Below are experts of layer 5 (counted from 0) of a mixture-of-experts language model. Rows are named router (the router's row for the expert), up (a neuron's input weights, with its number) and show model dimensions 0-127. Each number is 128 + 32 x the weight over its row's rms, rounded and kept within 0 to 255.
After each expert's rows: "comes after" lists some tokens at least twice as common just before its tokens as in all text; "mostly gets" lists some tokens that are sent to it at least half of the time. This comes from a sample of Wikipedia text that the model never trained on. Tokens count by the router's weight.

# expert 246
router [ 77 120  73  82 163 163 153 146  79 108 114 137 107 161 127 116 157 145 148  77  92 104 109 148 166 103 166 164 166  90 154 115 118 101 129  95 118 152 132 130 114 162 139 160 131 140 145  45 171 130  58 103 109 169 141 123 140 155 135 127 107 165 136 110 152 153 111  40 175 172  82 140 173 141 147  88 154 104 149  90 129 132  87 110  70 106 179  92 127 126 119 127 106 176 158 162 114 195 141  70  83 191  92 138  89 190 154 137 131  87  85 118  90 153 142 197 131 141 124 112 165 108 151 131 135  97 105 140]
up0 [118 116  56 120 114 139 153 151 147  92 128  68 160 142 154 115  98  89 163  43 155 122 136 123 127  89 174  81 134 150 112 121 177  88 123 114 151  99 176 120 138 168 151 170 153 174 130 103 171 110  86 109  96 129 172 124 157 114 138 189  83 121 149 120 155  61 153  55 132 190  81 114 162 126 173 133 143 137 113 141  95 109  88  85 100  93 139  72 112 111  93 130 107 150  99 135 121  94  88 180  96 122 109 131 148 149 139 177 121 115 148  65  79 165 203 147 111 144 119 112 133 163 138 171  62 133 121 112]
comes after: " in", " of", " at", " to", " on", " from"
mostly gets: "The", " The", " the", " Sat", " These", "the"

# expert 42
router [103 148  98  67 113 161 132 194 128 130 151 149 147  99 137 132 174 158 175 128  98 106 168 144 137 123 152 162 147  67  89 167 144 104 118  91  83 103 158 121 111 124 102 143 161 135 134  99 197 132  85 116 109 130 171 100 175 112 110 123 136 120 129 144 180 136 117 119 144 149  95 124 132 147 116 117 137 145 153  91 133 143  84  99  75 126 161 110  94 154  80 135  98 191 136 231 125 189 145  68  82 152  51 120 106 100 127 139  73  64  84 146 112 136 113 192 133  86  91 118 158 113 136 106 183 107  74 145]
up0 [128 123 181 108 154 198 109 151 164 124 123 142 148 122 129 186 194 108 111  93 128 137  81 129  88  96 167 102 136 108 116 107 158 133 112 122 100 104  75 116 125 137  99 187 175 124 169 133 110 134 121 160  88 136 140 111 100 155 140 204 126 158  91 142 131  90 132 108 107 184 132 103 116 150  67 108 104 120 132 173  42 170 152 121 148  64 132 104 151 109 120 169 103 152  69 128 147  93 164 121  99 138  41 163 129 180 157 146 149  56 166 155 101 124 138 110  93 108 208 127 116 134 107 123  89 137  82 100]
comes after: ".", ",", "-", " of", " and", ":"
mostly gets: " E", " C", " I", " A", " O", " V"

# expert 90
router [ 83 123  64 115 151 127 183 161  90  98  92 162 169  86 127 151 114 156 148 147 140 144 127 164 115 136 115 144 192  66 150 145 123  58 138 154 114 150  81  94 118 101 113  95 150 136  94  76 138 157 107  65  51 126 158 102 149 147 134 127 104 115 139 177 119 113 123 119 161 180 130 122 130 178 145  78 109 139 175 105 120 114  70 122 114 131 185 105  85 120 116 161 120 123 124 195 101 158 166 135  96 138  64 139  97 101 165 108 121  85  88 114 164 173 119 144 140 141 130  46 188  84 157 120 150 171 139  85]
up5 [148 120 102 119  87  95 168 186 152 120 150 153 136  99 132 118  80 131 171 148 151 162  88 143 130  98 152 131 167 103 146 112 122  54  95 135  99 135 108 116 124 146  57 108 127 126 134 142 134 149 145 110 119 116 140  93 129 147  78 137 135 225 101 154  80 196  50  54 197 137  87 162 132 114 185 169 107  46 140 193  69  88 128 159 130 110 111 117 152 164 127 168 108 127 110 157 115 143 116 168 127 138 134 147  91 141 148 109 109 121  98 115 162 144 124 108 109 162 119  87 133  96 124 148 148 210 171 118]
comes after: " ", "′", ":", " $", "–", " +"
mostly gets: "iab", "20", "31"

# expert 11
router [133  85 105 118 128 193 150 149  78 128 127 151 123  99 160 132 189 136 150  83 120  81 139 167 110  87 141 194 156  66  98 141 114 121 144 125 135 126 148 165 114 128 107 138 184 155 156  89 170 112  88  72  87 181 174 106 112 142 119 126 121 132 169 130 130 142 118 144 135 175 113 149 140 146 106 137 130 150 142 105 115  96 123  96  91 104 216 127  77 129 168 152 147 170 116 164 126 222 143  73  61 184 110 126  70 166 132 119 156  73  85 170 159 171 151 177 113 124  84 113 148 137 162 117 174 123 109 145]
up5 [151 116  42  83 121 177 118 182  98 130 158 143 110 159 154 139 101 161 154 126  61 148 125 135 101 103 118 135 138  84  75 150 122 135 158 123 167 125 104 157 108 140 140  87 190 104 142 114 117 130 100 146 103 192 119 103  95 109 134 114 100  64 174 133 182 116 109 185  76 126 161 130 157 179 155  61 128 148 103 118  69  66 107  79 122 115 125 107 106 102  92 128 208 157  92 135  90 157 142 209 114 140 116 131 127 156 130 138 121  91  85 170 167 153 108 104 125 114  84 112  70 102 158  99 139 145 107 154]
comes after: ".", ",", " of", ".\n\n", " and", " that"
mostly gets: "The", " The", " This", " However", " These", "This"

# expert 248
router [ 93  78 106 110 129 144 157 147  53 135  94 134 113 125  91 112 111 141 185 154  97 154 132 201 148 149 159 164 191 106 112 159 141 123 117  98  75 129 116 124 123 117 152 127 161 155 131  67 135 147 117 139  52 179 162 102 192 109 112  96 114  89 133 137 136 140 137  84 158 152 106 127 156 138 103 153 138  83 149 116 177 103 119 135 103 102 197 100  96 107 127 156 137 170 143 206 159 204 141 102  73 188 112 125 108 120 119 105 199  59  95 102 123 190  98 187 136 115 111 141 162 137 137 135 148 144 137 123]
up0 [105  99 152 143 152 105 170  79 110  77  96 104 166 145 161 114 119  99 149 198 115 142 150 137 111 148 134 108 153 125 123 193 135 135 148 123 164 171 173  99 169  61 134  96  92 173 136 129 106 123  83 130 129 147 120 137 111 126 133 116 155 102 104 161 106 117 139 172 161 150 111 144 128 139  88 158 121 159 177  86 132 128 153 160 121 149 132 171  85  86 120  95 175 111  99  74 139  40 125 170 124  69 114 154  65 174 147 160  64  82 177 122 126  65  86 118 213 129 135 103 145  95 123 137  60 169 130 140]
comes after: " of", " in", " to", " for", " with", " from"
mostly gets: " the", " their", " its", " our", "The", " The"

# expert 52
router [ 95  88  79 101 145 129 197 175  69 128 137 123 122  96 138 142 200 134 122  77 138 140  94 158 138 171 148 141 131  67  99 163 129 112 123 120 157  91 130 112 118 105  74 133 189 113 122 112 127  77  98 134 102 189 144  87 106 111 126  99  81 111 215 133 151 116 105  91 116 109  95 106 179 175 128 152 203 139 148  99 140 156  67  71 123 119 138 105 151 129 154 174  92 200 121 155 151 135 112 135  87 168 104 154 135 132 149 125  88  96 128  97 129 118 145 134 116  65 112  89 157 157 166 112 155 188  82 102]
up0 [136 116  76 138  89 170 127 114 110 115 107 123  93 122 138  96 127  94 171 139 141 109 148 154 116 125 147 129 120 135 118 112  76 157 155 106 112 121 121 119 155 182 153 158 181  96 163  98 116  99 115 131 114 101 207 138 178  84 201 134  97  76 102 115 171 166  73 154 112 109 158 149 146 137 142 167 155 160 138 151 109  88  96 102 137 116 154 121 170  66 145  97  76 140 125 110 146 148 217 121 139 235 122  54 130 152 141  99 129 112  90  96 178 141 169 122 146  74 113 132 107  63 126 176 147 168 106  95]
comes after: " the", " of", " and", " km", " a", "/km"
mostly gets: " stat", " town", " exper", " sup", " deal", " farm"

# expert 236
router [139 129 105 106 154 121  99 131 120  96 128 184 106 126 126 145 110 103 128 117  83  82 108 187 156 146 137 134 147  49  95 193 157  63 135 135 137 154 124 109 153 100 104 162 145 163  96  91 182 116  94  50 109 152 157 126 112 119 142 108 130 101 174 110 167 142 142  64 125 122 109 133 104 201 140 136 152 111 135  70  84 144 120 108  90 139 183 151 112 124 173 144 135 133  92 147 141 139 108  80  63 185  85 126 136 109 130  67  87  94 129 170 143 127 166 220 169 128 127  89 186 126 140 106 169 156 127  86]
up0 [139 111 160 105  93 103 127  86 108 161 152 173  99 158  91  65 128 103  98  80 139 163  61 114 146 190 124  99 146 128  97 155 221 108 171 149 130 127 111 131 149 153  95 144 116 248 147 107 127  99  88 125 129 157 110 136 148 149 121 119 133  63 151  85 151 112 104 139 120 127 117 103  93 128 175  98 153 113  78 144 127 103 142 133 142 178 118 130 118 142 127 146 144 182 132 107 153  94 138 117 112 148  64 132 186 141 150 115 132 123 106 101 196 142 140 214 117 126 143  86 177  98 158  92 140  81  77  91]
comes after: " |", "-", "|", " •", "Personal", "Scientific"
mostly gets: "Personal", " Total", " Date", " Votes", " Result", " Length"

# expert 76
router [120 130  95  98  86 144 161 207 106 132 112 170 109 160 113 115 167 131 152 110 139 134 120 181 142 158 136 142 137  66 150  92 127 103 152  94 139 129 113 136 136 113  98 172 161 147 143  91 144  80 127  92  83 134 173  82  88  89 139 120  60 131 118 178 144 141  95  92 136 181  96 111 142 191 159 142 142  70 135 105 146 131  98  29  68 118 147 110 141 130 158 133 151 158 145 125 138 165 138 136  55 191  42 171 112 123 169 108 108  88  98 141  90 167 128 103 129  89 134 108 135  73 149 148 165 139  80 117]
up0 [118  98 131 157  88 140  65 128 172 131 125 108 143 129 118 105 170 175 179 135 117 169  98  75 170 157 153 195 122 153  98 115 108 106 106 126 150  80  85 129 115 164 138 154  84 121 150 120  74 109 149 124  93 121  94  97 155  54 127 174 110 177 122 165 190  97 120 181 100 143 134 115  98 166 155  91  91 158 175  74 112  91 132  98  59 163 158 199 135 110  76 131 112 103  90 104 137  74  85 149 164 120  60 116 131 127 108 149  90 135 102 175 153 136 139 133 132 179 173 139 148 130 161 105 107 171 109 134]
comes after: " a", " the", " and", " an", " in", " for"
mostly gets: " high", " public", " main", " air", " local", " social"

# expert 157
router [ 96 121  49 111 194 120 124 158 132 149 109 146 142 137 125 131 189 126 115 137  65  89 145 207 113 164 158 123 138 104  99 110 123 143 101 112 124 151 121 135 104  89 165 175 147 183 119  86 176 108  91 106  95 159 138  86 156 153 150  94 120 102 136 158  93 165 159  80 127 134  99 111  78 118 169 149 159 145 127 124  84 128  96  59 102 145 181 125 135 133 119 146 137 160 101 158 153 165 159  49  64 168 146 123 100 136 200  90  90  87 116 144 113 179 139 187 116  78 134  68 100 110 154 107 144 120 121  90]
up7 [150 125  89 153  92 131 106 143 135 167 104 119 166 122 103  41 100  92  85 116 187 156 114 183 136 112 157 129 120 139 153 115 106 112 150 123  98 136 105 133 220  67 122 122 149 140 135 133 150 105 162 112 120  80 129 161 104  79 136 145 128 146 198  80 150  99  88 162  89 132 107  96 105 137  98  82 180 132 129 132 104 173 141 117 158  88 178 117 113 117 198  97 140  83  60 134 163 242 123 154 123 119 111 107  84 111 128  99  96 141 116 177  78 160 115 160 133 126 127 119 157  90  72 105 128 139 128 108]
comes after: " |\n", ")", "\"", "1", "2", "3"
mostly gets: "|", "″N", " |"

# expert 67
router [ 41 166 106 113  96 141 110 126  94  86  99 179 123  89 128 118 132 140  91 133 100 104 151 110 195 170 156 155 156  81 139 154  99 107 102 139  84 141 127 160 130  97 131 108 185 180 154 120 133 108 110 124 115 144 127  62 125 122 116 118 103 149 167 178 112 129  96 124 119 139  81 118 144 178 111 118 174 195 184  98 145  90 109  89 101 146 191 136  87 133 120 139 164 132 102 201 125 175 169 126  72 173  92 113 123 128 154  92 122  99 120 107 109 162 131 166 120  91 129  41 151 115 195  75 114 130 130  74]
up0 [ 61 124 150 119 147  69 133 124 132 109 135 178 102 102 134 130 188  77 100 192 184 118 142 145  69 154  69 115 166  92 133 114 136 100 117 148  98 148 188 142 111  94 150  59 113 113 130 176 115 140 177 128 140 120 174  53  79 111 166  36 125 120 103 174 137 127 146 117 135 119 116  65 182 135 107 158 103 150 121 120 117 112 155 115  96 147 134 106 172 190 146 116 156 112 108 153 171 157 143 142 113 114 148 141 136 118 154  73 128 125 109 145 104 146 128 122 128 113  57 133 157 140 192  76 101 136 100  63]
comes after: ".", ",", " He", " where", ".\n\n", " he"
mostly gets: " he", "He", " she", "She", " He", " who"

# expert 69
router [119 123  78 148  99 162 145 161 124 109  91 180 127 118 159 115 189 117 123 151 132  86 147 161 156 135 125 120 142  74 131 103  92  72  88 152 138 200 127 130 141 116  89 148 147 173  92 113 184 170 119  82 101 133 110  93 137 101 130 108  62 120 156  89 141 120 122 105 189 127 123 154  80 155 144 168 192  75 143  89 112 128  94  89 130  86 211 132 117 152 147 167 150 173  95 173 139 175  99  92  70 181 121 118  85 113 165 113  72 107 110 167 103 160 163 199 120 142 129  76 158 130 117 150 134 116 126 114]
up0 [114 158 118 141 141 129 136 104 133  86  71 152  94 142 201 129  73  85 143 170  88  65 168 110 181 140  88 107 147  61 153 107 105 167  81 140  95 131 170 121 108 133 167 152 123 144 111 143 166 128 100  84 131 142 124 121 121  74 144  73 102 114 115 109 133 151 164 116 202  93 156 170 126 133 179  83 180 111 162 126 126  91 134 164 105 164 106 161 174 107  70 134 170 129  63 165 174 157 190 151 110 168  93 134 145  88 158 139 106  83 142 119  96  68 153 146 107 158 170  75 120 127 129  97 143 130 140 138]
comes after: "-", "==", " |", " •", " (", "|"
mostly gets: " Gu", "See", " Preceded", " gu", " Coordinates", " f"

# expert 192
router [110 127 119 155 176 142 179 164 100  90 109 110 111 135  98 108 137 139 132 142 101  87  96 177 170 122 154 167 159  92 117 142 130 143  86 136 105 162 138 139 127 108  78 128 149 179 150  95 164 128 121 110  50 137 150  89 144 101 121 117  71 116 161 179 123 106 115 135 130 175 102 177 141 175 110 124 192  93 126 111 128 137  80  89  87 105 171 138  70 146  76 204  94 201 158 149 112 167 119  89  79 134  66 115 104  84 139 162 140 102 134  92 128 145 108 184 134 137 147  59 138  77 109 161 143 134  66  96]
up0 [134 108 174 101  82 131 111 155 123 137 156 147 170  79  92  81 146 179 124  85  65 127 172 136 141 137 128  71  92 125 123 178 131 162 123 106 104 111 117 183 139 150 105 168  85 109 113 109  93 136 110  79 141  90  90 163 135 111 158  94 154 141 139  51 163 111 106 135 104 178 154  95 100 126 114 100 147 120 117 113 255 181 141  95 131 117 154 182  97 194 167  92 167 107  77 107 143 186 160 150 145 109  89 142 117  90 171 110 124 129 136 142  84 125 137 145 153 150 137 141  90 126 158 116 131 165 137 138]
comes after: " the", " a", "-", " of", " and", "|"
mostly gets: " Sh", " R", " sh", " Ol", " n", " N"

# expert 119
router [ 90 109 149  87 144  95 128 121  95 102 128 138 111 120 106 127 156 151 138 132  68 109 137 183 192 143 138 147 170  71 171 159 151 124 110 115 157 170 134 164  89 116 110 132 144 146 133 100 205 120  83  91  90 158 113  83 147 124 105  88 109 118 166 172 129 113 145  61  84 141  71 131 120 113 169  98 194 157 133 128  95 107 142 110  85 135 181  81  80 101 127 138 143 178 111 152 174 135 202  55  80 143 115  94 149 101 197 123 105  74 115 144 155 126 113 196 150 138 134 107 141 105 190 111 139 117 116 100]
up0 [129 131 158  84 135 139 214 108  84 125  91  80  64 178  71  71 202 115 152 139 112 143 183 123  93 155  60 130 142 132 154 146 116 118 118 134 118 113 120 176 160 117 142  99 165 157 154  92 129  57 161 140 136 161 131 123 133  85 129  99 156 106 121 156  59 115 106  70 112 111 169 148 130 154 168  93 128 155 116 112  82 124 134 152  90 143 185 129 123 124 148 164 131 143 144 112 148 193 156 124  64 103 123 123 131  81 140  69 117 166 122 157 146 106 119 188 173 115 180 106 123 114 179 153 167  77 132 128]
comes after: " |\n", "0", ")", "1", "2", "\n"
mostly gets: " could", " would", " we", " must", " will", " should"

# expert 33
router [ 94 152  90 110 149 118 157 168  72 136 141 115  89  66 129 124 207 107 141 144 136  81 103 171 117 153 154 104 137 139 109 142 131  64 134  93 128  92 125 161 136  67 167 136 156 187 164  52 180 137  52 102  67 107 139 102 127 119 122 129 111 121 176 184 171 118 151  57 118 117 105 135 171 172 126 134 159  88 145  97 172 132  95 113 102 100 169 115 141 112 144 185 146 159  92 148 170 144 127  88  80 162 115 108  80 125 121 118 124 113 148 144  85 141 137 140 158 102 158 105 117 143 189 100 186 140 109  81]
up0 [134 111 133 108 127 106 177 123 149  69 135 146 120  94 116 125 128 120  64  93 110 139 138 148 111 144  89  77 164 116  74 116 168 125 141 142 100 126  46 118  83 155 156  85  87 210 152  63  34  78 126 119  97 133  83 139 182 161 149 118 126 146 125 166 133  89 127 147 134 143  85  85 114 162 140  89 195 146 169  81 111 114 168 151 123 117 103 144 142 110 165 114 155 132  97 118 148 104 158 184 116 134  73 120  77 128 161 100 146 160 143  79  82 126 177 114 106 153  59 134 133 113 124 153  79  92 135 138]
comes after: " the", " The", "The", " a", " his", " first"
mostly gets: " company", " band", " family", " species", " club", " group"

# expert 106
router [ 43 120 110  68 128 101 184 135  90 152 150 178 128 101 171  93 178  94 112 168  98  69 156 136 144 110 158 129 167  46 109 165 148 157 156 103 143 142  96 164 127  99  95 154 138  87 130  87 175  67  99  72  94 131 144 123 114 115 120 159  68 105 144 133 130 119 132  67 124 116  79 106 159 132 122 115 149 133 164 108 113 127 135  97  92 156 107  99 152 123 152 187 137 185 140 148 133 159 131  72  49 134  86 142 122 114 166  91 130  93  89 140 152 167 115 219 110 117 154  90 138 116 150 122 122 137 139 103]
up0 [133  63 149  98 101 147 201 122 124 141  79 131 187 138 123 137 113 136  98 139 176 140 119 129  70  63 169  85 131 110 142 104 151 107 110  75 166 154 126 130  95  84 112 136  99 102 165 138 195 190 121 161 172 138 142 137 118 149  82 158 126 132 149 117  89  98 154 127 142 147 124 124 206 140  96 116 122  73 168 142 129 169 103 158 118  87 105 184 162  64 136 135 113 210 109 128 120 114 142 103  84 130  94 131 153  80 148 105 176 168 142 196  60 114 135 163  98 110 131  98 133  83  90  85 122 125 111 111]
comes after: " |\n", "0", "1", "2", "3", ")"
mostly gets: "″N", "°N", " some", " rem", " approximately", " around"

# expert 203
router [ 59 118  95 120 152 133 169 107  46 113 130 167 115 118 143 163 145  84 141 100  69 107 154 149 152 127 160 151 122 134 172 115 134 108 110 136 147 119 110 152  85 132 163 168 167 151 129 111 149  79  67 135  80 179 150 119 131 147 121 134  91  88 120 147 108 188 167  83 139 189  85 146 116 155 198 153 129 155 148 129 163 129 110 114 108 151 199 108 107 105 113 176 169 193 122 160 131 150 138  72  35 165  97 105 117 140 140  90 108 111 113 112 113  99 102 198  95 114 130 107 112 162 179 131 129 138 104  68]
up1 [133 171  51 138 114 126 101 189 169 124 152 116 136  81 112 107 140 159 118 109 184 120 147 109 110  87 154 126 132 183 132 127 120 104 113 113 167 136 102 183 126 152 136 114 162 221 130 117 163 186 186  93 142 152 115 121 139 146 130  47 117 129 143 123 124 114  28 158 115  76 115 125 161 147 156 150 151  48 144 158 113 115 114  96 104 110 165 107 107 163 169 145 137  98 118 168 135 172 170 135 157 138 139 156 133 145 108  75  98 105  93 108 130 168 159 118  79  74 103 143 106  68 136  64 142 135 111  88]
comes after: "0", ")", "1", "2", "%", "3"
mostly gets: "%;", " |", " —;"

# expert 121
router [ 70 127 145 124 123 164 144 166  68 109 153 176 150  72  89 162 157 119 113 194  76 133 169 163 179 138 128 159 200 105  96 176 172  97 128 138 118 132  73 161 114 127 143 161 157 168 162 119 134 139 112  83  73 138 138  92 136 137  98  92 120 124 131 147 165 125 122 131 164 156  92 105 158 160 123 130 151 133 171 141 145 131 102  74  83 116 185 141  69 132 154 170 164 143 129 184 116 107 144  92  68 198 153 104  67 148 142 128 123  96 142 158 150 180 108 187 123 119 141 119 154 151 200  78 130 126 127 106]
up0 [144  93 147  95 125 154 105 121 141  83 141 170 174  68 118  88 158 129  74 134 100 137 175 148 170 153 147  88 189 154  89 139 165  87 140  75 157 139  95 155  98 172 127 165 134 185 150 105 146 143 137 106 120 126 142  77 107 161  90 110 105 165 176 168 173 109 108 145 116 158 118 118 178 127 155  71 148 140 169 107 154  68 113 124 134  96 144 219 111 125 147 175 170 149 116 118  92 108 174  84 106 189 138  88 144 155 128 100 135  87 195 154 142 194 105 132  93 133 150 134 142 125 170  98 159 139 118  71]
comes after: " was", ",", " and", " as", " He", " who"
mostly gets: " His", " married", "His", " sons", " founder", " daughter"

# expert 4
router [ 90 105 149 104 185 172 141 158 118 140 100 152 112 111 141 128 130 146 129 116 111 176 135 166 140 107 111 159 150  44  88 164 115  56 115  92 102 174 109 125 116 133 123 141 131 130  94  63 100 123  61 115 136 150 109 134  98  84 103 110 115 129 202 138 125 150  58  56  67 132 106 102 128 178 135 153 139 162 165  95 125 122  64 117  59 142 178  92 110  83 135 165 146 125 111 168 147 122 161  89  77 137  39 121 104  81 159 105 132  95 101 110 157 159 138 173 130 135 152 113 143 169 177 128 114 144 115 138]
up5 [144  94  84 135 173 129  98 134  98 101 142  96  83  70 168 132 118 124 112 165 118 128 206 150  84  77  95 177 154  84 124 127 129 100  65  95 152  89 164 176 132 133 109 111 178 167 132 146 106 105 124 114 127 169 113 142 180 101 146 153 107 170 109 121 139 161  81 108 109 116 133 133 139 166 155 133 146  75 126 140 114 180 142 136 139 145 120  83 119 134 116 137  89 127 120 177 204 128  64 111 140 206 141 181 140  97 195 124  92 167  99 106 122  65 124 167 147 163 149  99 173 120 134 146 124  61  73 165]
comes after: " ", " K", "–", " B", " G", " F"
mostly gets: " Sup", " Games", " Bab", "ij", " Jam", "ryst"

# expert 40
router [113 102  74 131 136 142 168 192  98  98 116 150  99 105  97  87 163 109 128 107 125 114 145 137 159 115 128 181 209 119 136 160 151 105 127 113  98 153  85  95  74 114  61 122 155 129 112  97 170 113 100 105  79 112 129 119 110  72 170 117  65 153 132 140 148 140 138 103 155  99 133 159 144 172 141 145 160  61  88 108  95 126  94  89 125  87 147 131 123 138  88 179 116 178 125 161 132 183 136  83  76 171  88 119  98 116 125 133  82  82 105 141  96 131 137 234 139 106 142  95 187 119 125 104 124 168  94  77]
up7 [109 170 142 112  99 102 118 171 153 137  81 159  80 156 168  73 146 120 144 169 125  97 113 131 152 176  73  92 172 156  89 112 141 113 115 104  69 111 154 162 100 144 137  75 119 143 126 142 159  78 142 124 140  96 158 114  68 132 143 136  87  96 135 150 104 159 164 139 140  67 163 145 120 173 136 140 130 135  74 105  84  63 158 130 127  91 142 153 129 135 131 189 172 153 125  94 129 179 175 121 136 120 152 144 116 139 122 101  99  72 155 151 121  90  78 149 126  87  85  91 146  98 182  61 155 236 150 125]
comes after: "-", "|", " |", ":", " in", ";"
mostly gets: " s", " Phylum", " Length", "DST", " Elevation", " Height"

# expert 244
router [ 44 155 105 123 175 115 170 161  86 172 127 159 132 125 118 173 181 127 158 118 133  98 143 147 200 110 118 129 155  67 148 178 177  92 156 128 102 145 107 115 106 168 118 121 109 166 140 100 113 173  79 158  88 143 130 103 119 140 144 157  66 115 133 174  93 120 101  91 135 143  89 127 128 220 137 145 132 143 197  94 125 127  99  75  83  84 129 116 156  95 133 156 137 137 118 142 131 160 136 114  63 172 124 153  97 159 202 137 124  89 122 108 100 153 117 189 142 150 161  46 162 112 152 160 135 125 127 104]
up5 [ 74 109  85 152 143 163 140 149 111 121 168 198 146 148 121 147 118 170 157 125 127 131 143  98 150 144 146  66 151  92 103 173 149 124 156 152  85 147 137 144 150 135 111 124 109 151 210 144 172 124 144 132 177 124 146  88  63 125 118 133 106 146 121  79 171 227 133 176 150  67  89  98 115 121  62 146 167 100 142 151 143 103 149 149  62  72 161  95 106 128 156 207 144 118  98 130 154 126 141 142 100 142 111 123 143 192 164 150 152 103 102 151  87 112 136  65  94 147 101  80 173 123 159 125 102 139  97 141]
comes after: " ", " (", "born", "–", " on", " born"
mostly gets: " born", "born", "Gls", "ا"

# expert 149
router [ 75 137 104 120 124 147 176 142  73 145  70 133 119 138 141 115 149 157 130 130 120 124 129 161 138 130 134 177 187  85 137 179 115  81  97 132 115 163 132 134  59  87 131 136 116 105 132  91 167 129  55 125  92 170 121 102 119 148 145 104 112 134 183 129 104 120 129  60 152 166 148 103  86 230 125  93 150  99 175  80 152 111  47 122  66 101 187 122 151 125 142 142 123 136 105 155  80 163 172  89  88 137 122 136 143  97 183  96 143 113 124 164 153 161 138 148 153 119 145  70  98 106 137  92 110 172 161  83]
up5 [101 133 137 109  88 151 122 164 106 132 143 153 118 108 145 166 107 173 157  79  47  86  85 153 111 150 145 142 130 136 124 119 197 109 144 136  48 164  99 118 115 126 131 165 124 125  83 128 190 142 129 158  82 104 122 113 152 194  67 106 170  95 184 163 128 163 129 106  86 131  89 143 102  89  72 144  77 113 139 136 157 153 135 170 100 134 169 138 155  84  76  92 163 115 112  84 126 157 166 106 147 125 109 100 190  48 147  88 134 160  85 173 111 177 166  99 130 135 153 135 143 162 137 123 147 126 183 156]
comes after: " ", "|", "–", "20", " November", " March"
mostly gets: " Rio", "–", "20", "|---|---|---|---|---|---|---|\n", "'\n\n", " Ay"

# expert 211
router [118  87 148 103 159 116 145 156 134 143 155 121  87 122 126 143 172 108 134 151 122 105 125 219 162 130 148 109 140  84 115 129 164  87  94  70 141 120 114 139 119 139 125 104 183 126 144  47 171  85  29 107  84 140 152  98 117 109 116 121  79 124 165 166 127 138 111  98 139 109 127 149 167 201 150 193 180  72 157 121 146 137  92  94 134 142 145 122 136 155 143 147  91 159 108 151 145 150 113 130  13 153 117 143 101 143 135 125 155  96 107 134 155 117 142 133 193  85 178  85 105 121 130 147 117 187 102  94]
up1 [ 99 109 182 112 176 143 119 158  96 187 132  68 105  91 141 110 108 135 148  92 135 184 107 134 166 170 158 110 162 139 196 130 175 103 128 122 118 142 113  76 149 149 139 122  73 117 178  75 138  64  61  81 113  78 158 146 144 166 146 152 119  84 125 108  96  11  97 133  87 117 121 114  99 169 156 132 153  95 164 180 158 188 118 160 145 132 111 109 170 135 121 156 160 183 144 117 114 134  93 106 100 154 178 145 166 143 140 172 146  80  78 134 133 149 143 123 165 142 139 112 102 121 121 126 159 121  96 126]
comes after: " the", " The", " a", "The", " his", "'s"
mostly gets: " front", " right", " west", " north", " concern", " care"

# expert 218
router [ 50 159 112 136 129 202 130 104 112  85 118 167 123 115 109 128 167 111 117 112  98 103 148 138 155 128  97 179 165 102 136 175 111  95  87 140 115 151 118 128  82 117  88  99 143 139 194 116 114 126  59  56 125 166 139 119 107 128 139 121 102 141 167 156 107 131 107  89  96 179  51 127 126 162 128 151 174 169 140 117 153  83 129  82 104  93 187 156  87 111  84 157  94 171  96 154 125 188 140 105  62 187 110  82 113 139 172 154 128  70 146 157 100 166 161 141 144 145 121  71 149 160 158 129 136 146 105  95]
up1 [159 115 105 120 105 108 101  86 175 117 108  82 118 105 118 132 177 150 123 149  87 103 168 107 180 111 111 158 132  89 160 194 110 157  98 155  86 118 150 156 101  84 108 104 129 162 132 143 141 166 127 112 110 111 146  81 115 115  64  81 136 158 149 150 149 171 115 164 106 136 106 128 152 132  88 119 123 158 149 101 159 151 114 130 134 152 154 192  99 136 180 146 197 124  64 176 187 130 152 163  97 125 139  68  33 117 128 147 146  61 140 173  66 150 139 112  97 186 118 141 176 117 105  69 155 150 124  81]
comes after: ".", " (", ",", " where", " The", " when"
mostly gets: " cont", " It", "He", " dist", " he", "She"